config.toml
num_hidden_layers = 14
n_experts = 80
experts_per_token = 3
d_shared_expert = 0
num_key_value_heads = 2
rope_theta = 10000.0
Below are experts of layer 7 (counted from 0) of a mixture-of-experts language model. Rows are named router (the router's row for the expert), up (a neuron's input weights, with its number) and show model dimensions 0-127. Each number is 50 + 12 x the weight over its row's rms, rounded and kept within 0 to 99.
Before each expert's rows: "gets" lists some tokens that make up at least twice as much of what it gets as of all text. This comes from a sample of Wikipedia text that the model never trained on. Tokens count by the router's weight.

# expert 49
gets: " |", ";", " —;", " (", " /", " –"
router:48 62 24 51 46 61 84 49 67 43 29 37 81 57 54 60 72 42 67 45 66 50 55 30 43 13 35 49 73 40 69 56 55 46 36 39 57 32 56 49 43 55 54 45 58 57 48 62 48 44 43 41 58 56 63 52 59 42 65 50 60 57 45 32 34 63 69 46 58 62 53 45 49 43 48 47 39 55 64 45 43 65 56 51 55 66 49 47 36 38 65 44 42 43 45 58 54 54 84 44 71 49 56 59 39 46 44 38 51 35 40 52 46 62 14 42 47 51 59 48 37 53 58 58 50 58 65 47
up0:56 35 35 32 45 56 48 58 74 40 30 51 72 48 54 57 51 68 50 44 49 75 37 24 50 48 33 59 59 46 56 54 33 38 55 68 73 53 50 73 44 58 60 49 53 45 48 57 72 69 64 58 51 21 41 44 20 41 62 45 65 65 42 48 44 57 37 66 57 57 54 41 57 58 67 44 63 69 45 53 58 44 41 50 52 29 49 57 71 51 52 75 54 46 56 71 43 55 39 56 43 41 38 37 50 63 36 36 48 60 31 62 59 40 35 51 53 51 66 51 50 56 68 56 41 25 50 44
up1:40 69 69 49 49 31 43 51 35 43 23 12 74 50 64 45 63 34 49 54 50 59 39 51 47 48 49 34 59 56 39 68 50 26 48 66 37 39 53 56 56 35 36 70 57 55 42 71 68 46 51 70 26 60 54 50 61 60 57 65 56 63 50 52 64 48 39 46 72 47 66 55 58 42 58 56 49 62 47 54 47 60 54 38 60 63 44 43 50 53 65 53 59 47 51 50 40 36 61 73 51 43 31 37 55 43 48 77 71 44 59 45 63 56 50 54 55 45 54 48 14 44 43 64 49 36 34 50
up2:59 59 46 55 57 48 60 59 44 46 51 58 78 60 43 51 59 67 51 39 54 62 31 51 36 62 21 52 55 78 50 55 60 44 62 29 20 56 52 52 55 57 57 31 23 48 51 66 56 48 46 39 47 66 49 54 59 34 30 58 66 56 57 44 63 63 55 58 71 56 59 60 41 47 60 68 59 47 45 40 59 77 64 42 50 39 60 41 46 43 56 48 34 61 46 30 27 45 53 45 46 57 46 40 35 47 44 69 49 54 42 72 51 38 45 25 63 35 54 45 41 53 59 76 69 45 43 71

# expert 17
gets: "0", "9", "1", "2", "8", "7"
router:43 54 51 67 66 54 44 41 61 40 30 51 58 80 64 62 54 50 66 46 45 41 61 40 46 53 63 42 54 30 44 57 60 46 46 46 69 51 60 51 55 34 46 46 33 77 38 52 57 70 50 50 63 35 66 32 54 37 51 52 53 59 48 67 40 69 49 33 58 64 42 39 29 50 59 45 33 28 52 43 49 56 50 53 78 57 27 57 74 53 57 52 50 36 50 66 67 44 62 38 50 33 62 50 45 47 35 29 76 36 45 40 35 64 48 46 42 27 64 35 32 55 53 58 29 46 55 41
up0:47 29 42 49 61 51 52 47 47 45 30 32 60 51 49 67 46 28 49 46 54 37 52 44 61 36 50 31 67 54 39 37 42 57 24 51 19 55 38 57 30 50 45 46 53 71 20 44 36 35 63 48 56 46 47 29 47 78 53 43 50 52 39 63 57 69 46 48 68 61 66 61 55 51 46 35 42 62 60 44 59 40 45 55 44 76 44 22 68 56 40 36 66 64 40 50 67 49 55 34 50 35 53 50 41 53 37 31 59 49 43 51 38 77 57 35 62 42 50 56 36 59 65 45 45 57 63 50
up1:76 48 42 48 50 42 46 52 49 50 40 62 50 44 58 56 67 49 54 70 55 34 50 54 45 74 41 55 40 64 39 43 73 67 38 54 52 42 56 38 64 37 41 67 41 53 50 55 56 43 59 48 58 57 49 33 65 28 53 45 72 53 34 39 34 53 18 64 53 66 61 45 45 55 61 57 44 31 40 54 58 60 46 64 43 75 73 61 41 44 50 59 36 48 56 67 49 28 71 47 32 62 70 65 36 61 31 44 63 41 52 29 50 34 45 31 29 55 54 43 47 40 51 42 29 51 44 71
up2:38 36 56 50 43 57 40 63 70 48 61 73 60 55 55 43 43 54 51 59 53 51 67 39 40 55 53 46 39 28 55 50 49 42 21 22 56 65 69 51 63 47 33 50 20 49 44 44 54 57 50 43 68 54 66 50 28 47 50 50 19 49 46 46 37 63 63 51 16 58 50 72 22 50 38 56 55 49 36 57 56 60 49 60 48 66 52 51 61 56 52 60 48 42 55 59 57 48 59 46 40 52 74 59 65 38 27 64 49 56 62 39 72 42 41 59 61 32 26 42 51 42 54 45 28 57 54 43

# expert 61
gets: "1", "9", " ", "2", "0", "8"
router:64 44 46 60 55 42 45 42 66 50 28 27 52 86 52 55 47 32 75 40 53 56 64 40 31 45 46 54 55 38 43 52 44 42 33 40 56 65 64 47 54 49 60 60 53 61 46 51 39 73 52 38 68 32 70 52 59 39 52 51 51 48 52 62 56 60 51 35 45 60 51 50 28 47 54 55 35 56 55 44 49 56 57 58 61 57 42 45 60 61 60 24 59 36 31 65 62 14 62 32 60 35 55 55 32 31 46 34 73 37 43 27 51 70 54 49 42 42 59 34 42 57 57 56 51 73 55 45
up0:45 64 54 80 79 29 38 79 61 63 38 45 47 30 55 48 75 50 46 44 51 56 43 69 30 34 47 63 60 48 49 49 42 34 44 58 47 77 45 66 45 50 32 44 56 46 34 58 61 65 66 47 53 43 60 43 64 55 44 56 36 31 58 66 51 55 44 46 60 46 49 40 49 42 61 30 51 56 59 40 53 65 51 61 58 29 77 64 78 56 35 60 52 52 62 51 45 33 42 65 65 43 43 35 31 47 44 58 54 43 43 57 63 60 58 74 54 27 60 47 58 49 60 42 41 47 52 50
up1:48 30 44 37 46 49 47 35 41 34 20 46 73 62 51 32 50 39 55 46 39 61 43 45 55 54 68 49 43 64 56 28 64 40 39 35 75 63 67 64 40 56 41 69 40 63 57 39 36 56 48 47 46 49 70 58 33 54 39 67 59 42 62 28 66 55 64 25 37 60 56 38 51 49 51 59 76 47 61 52 33 52 34 57 64 55 50 42 59 55 56 48 47 51 37 26 37 49 43 59 51 56 50 55 48 36 44 30 61 50 62 40 62 62 57 73 66 41 35 29 56 66 66 35 66 59 49 39
up2:36 46 56 42 45 42 55 37 44 31 42 41 64 61 60 62 47 56 63 44 44 34 62 31 46 54 62 48 47 58 23 40 63 50 79 47 63 40 33 56 77 46 48 42 24 35 56 42 32 54 35 43 55 53 63 57 40 55 53 46 43 43 58 38 44 62 31 46 44 65 68 56 42 51 43 52 46 61 71 55 55 38 61 46 48 45 34 54 35 92 53 48 73 41 45 40 51 32 49 50 38 45 43 70 45 50 63 36 45 39 67 51 55 60 39 63 63 41 44 49 20 73 36 53 72 46 48 39

# expert 31
gets: ":", " |", " –", ";", "°", " is"
router:50 59 52 73 52 39 63 58 47 41 37 38 63 57 53 53 48 51 69 48 59 42 48 42 57 54 38 57 53 42 77 53 37 36 68 48 78 64 34 38 50 57 82 72 58 40 44 42 68 61 50 45 68 39 57 53 55 52 64 62 60 49 54 64 38 67 49 30 58 56 57 35 37 55 52 52 26 47 67 39 41 55 55 76 54 53 47 56 45 43 70 48 44 57 60 59 57 36 54 23 51 40 55 69 50 32 37 39 63 30 39 43 60 82 29 42 51 42 55 28 38 40 59 59 44 45 51 58
up0:48 58 25 58 62 60 54 55 54 49 43 62 58 60 54 72 25 48 59 48 41 42 54 48 32 72 41 46 41 43 57 42 31 33 77 41 55 65 44 41 71 53 55 45 41 36 56 47 55 64 42 54 30 52 55 41 72 38 44 59 52 67 50 48 61 64 66 33 55 70 64 39 57 49 60 50 55 39 43 47 62 49 34 63 51 43 43 56 67 68 63 68 43 55 49 35 63 66 48 42 54 69 46 37 60 66 48 39 60 86 65 48 41 59 31 58 38 59 69 55 34 50 58 64 59 22 63 50
up1:30 18 32 63 35 47 55 62 51 46 37 50 38 46 52 45 65 63 53 28 41 67 51 58 56 54 51 69 70 57 66 55 40 38 46 71 68 53 45 52 39 34 52 40 61 27 56 24 42 74 53 45 60 30 50 43 43 50 42 49 45 48 30 53 49 39 69 54 59 42 39 49 45 42 39 39 54 41 39 31 58 15 53 66 59 35 55 50 62 44 60 51 52 51 48 56 52 46 35 34 60 58 46 43 40 48 46 48 63 58 34 54 34 66 43 47 49 22 46 37 57 42 44 58 65 64 84 49
up2:36 46 23 63 28 43 61 58 35 55 48 51 42 63 47 53 34 52 36 58 38 48 66 24 33 41 50 39 45 40 47 63 58 61 51 38 57 41 35 48 52 29 42 57 38 48 41 78 38 55 60 63 64 39 37 26 57 55 56 53 63 53 44 70 51 45 49 38 42 65 53 53 46 36 52 47 54 67 63 02 52 46 47 40 30 65 64 49 47 49 60 31 44 43 62 61 36 56 42 29 43 44 43 68 48 36 37 39 64 46 60 48 42 66 45 24 44 52 48 40 56 42 57 44 53 44 61 70

# expert 69
gets: " |", "|", "-", "born", " was", ";"
router:39 45 35 52 49 62 81 54 52 36 30 39 57 60 58 65 63 77 72 47 58 52 56 53 45 22 38 45 51 37 62 58 45 46 39 48 58 50 82 36 27 54 66 53 48 52 42 33 68 60 42 58 52 39 62 50 64 40 62 57 64 34 53 50 53 59 51 48 47 54 53 31 34 37 47 43 38 52 58 41 45 68 48 58 67 59 41 57 51 59 58 44 46 54 44 52 53 40 68 42 64 56 60 63 42 37 56 44 69 48 36 54 49 67 33 35 46 42 62 36 45 55 56 52 50 85 64 13
up0:55 29 26 41 68 41 49 67 65 56 28 30 78 54 38 54 68 30 53 40 41 46 48 37 41 51 56 42 47 62 44 46 37 49 46 60 54 55 42 52 44 50 26 54 36 41 44 70 42 56 37 59 33 21 50 49 59 60 50 47 54 33 59 62 36 40 56 48 69 38 39 58 41 17 26 42 43 51 41 65 57 53 55 42 51 52 37 72 37 53 48 46 47 44 31 31 61 60 46 47 46 55 36 50 46 45 41 36 43 50 57 49 50 60 85 46 40 61 74 46 57 60 33 50 38 63 31 44
up1:56 26 71 50 51 69 49 42 52 64 48 42 63 40 57 68 59 27 67 48 66 73 48 58 35 40 57 60 50 35 44 61 73 55 36 44 52 48 60 39 49 53 61 62 45 39 33 53 58 43 46 34 34 53 41 60 51 43 59 41 68 68 46 48 55 48 61 58 55 44 41 40 17 31 34 32 45 59 65 58 50 58 60 40 54 49 52 31 38 35 58 48 46 57 73 51 34 35 43 32 50 54 71 51 42 59 39 54 64 58 37 58 18 44 35 62 29 61 56 43 52 55 50 78 40 50 36 56
up2:35 65 47 26 36 47 50 51 51 40 48 38 62 58 49 69 48 65 59 40 29 63 72 48 48 31 18 35 58 49 40 62 60 48 58 51 61 32 56 45 44 36 56 53 55 51 60 50 46 41 64 45 34 41 71 39 62 57 63 66 52 56 57 55 56 31 64 55 75 64 42 49 41 30 37 62 49 56 33 49 53 38 54 70 66 30 61 39 66 51 24 41 69 54 42 42 44 47 49 20 44 23 58 56 42 41 23 46 66 42 52 56 39 50 42 36 60 45 53 57 38 64 54 58 64 54 56 46

# expert 24
gets: " |", ";", " —;", " -", "',", " –"
router:44 49 46 59 39 62 62 51 66 32 35 51 73 65 69 72 58 47 64 44 73 50 39 42 49 59 58 42 81 32 67 62 44 43 47 39 53 55 55 46 38 26 52 49 45 37 51 56 70 54 42 33 68 51 63 69 68 30 62 58 57 56 66 62 44 49 85 48 45 52 54 39 42 50 69 52 44 56 74 45 56 57 64 45 61 68 47 57 49 46 64 31 46 49 40 65 55 33 64 65 65 47 48 47 43 59 54 36 53 51 47 42 55 47 23 40 35 45 57 24 39 54 61 49 60 56 47 32
up0:45 49 45 50 61 45 62 60 52 15 50 61 42 56 56 56 61 41 57 63 60 51 74 36 52 30 70 44 53 65 56 54 58 52 56 61 36 56 47 47 66 41 29 59 38 55 63 53 48 52 48 39 71 52 50 35 56 17 46 45 32 53 49 66 36 36 40 59 35 51 52 66 44 56 64 55 30 75 55 39 41 59 45 49 52 61 49 48 65 47 73 44 28 62 47 56 46 46 57 43 53 64 41 37 24 32 66 53 60 78 52 42 67 72 46 60 59 52 34 42 34 59 56 39 51 70 30 43
up1:59 58 43 69 39 45 28 48 62 31 27 45 65 45 55 56 36 61 47 48 66 52 36 48 52 53 42 73 65 52 79 44 44 29 54 52 37 31 37 25 41 55 62 51 48 57 60 51 50 71 48 50 50 47 47 56 47 60 46 60 43 58 45 79 36 48 36 61 47 53 38 54 32 47 47 57 51 50 75 31 56 49 61 53 41 57 42 55 57 52 37 35 20 58 35 46 39 36 32 72 78 49 41 58 42 34 51 46 49 58 68 66 46 53 54 57 64 68 52 58 66 54 65 66 67 66 49 72
up2:41 53 46 34 60 53 30 61 61 61 29 52 56 47 67 40 27 37 59 33 55 52 66 37 53 43 63 53 58 57 66 49 40 48 68 46 49 46 41 68 25 35 61 72 56 59 40 78 68 54 48 61 46 37 60 35 59 49 64 52 49 48 57 60 70 67 56 47 61 70 67 51 56 39 54 48 45 54 44 45 33 70 58 50 42 47 49 75 72 61 39 46 66 54 51 63 52 26 37 51 72 39 54 43 62 51 54 24 47 28 57 50 49 53 51 64 29 67 30 63 54 43 49 36 67 64 44 41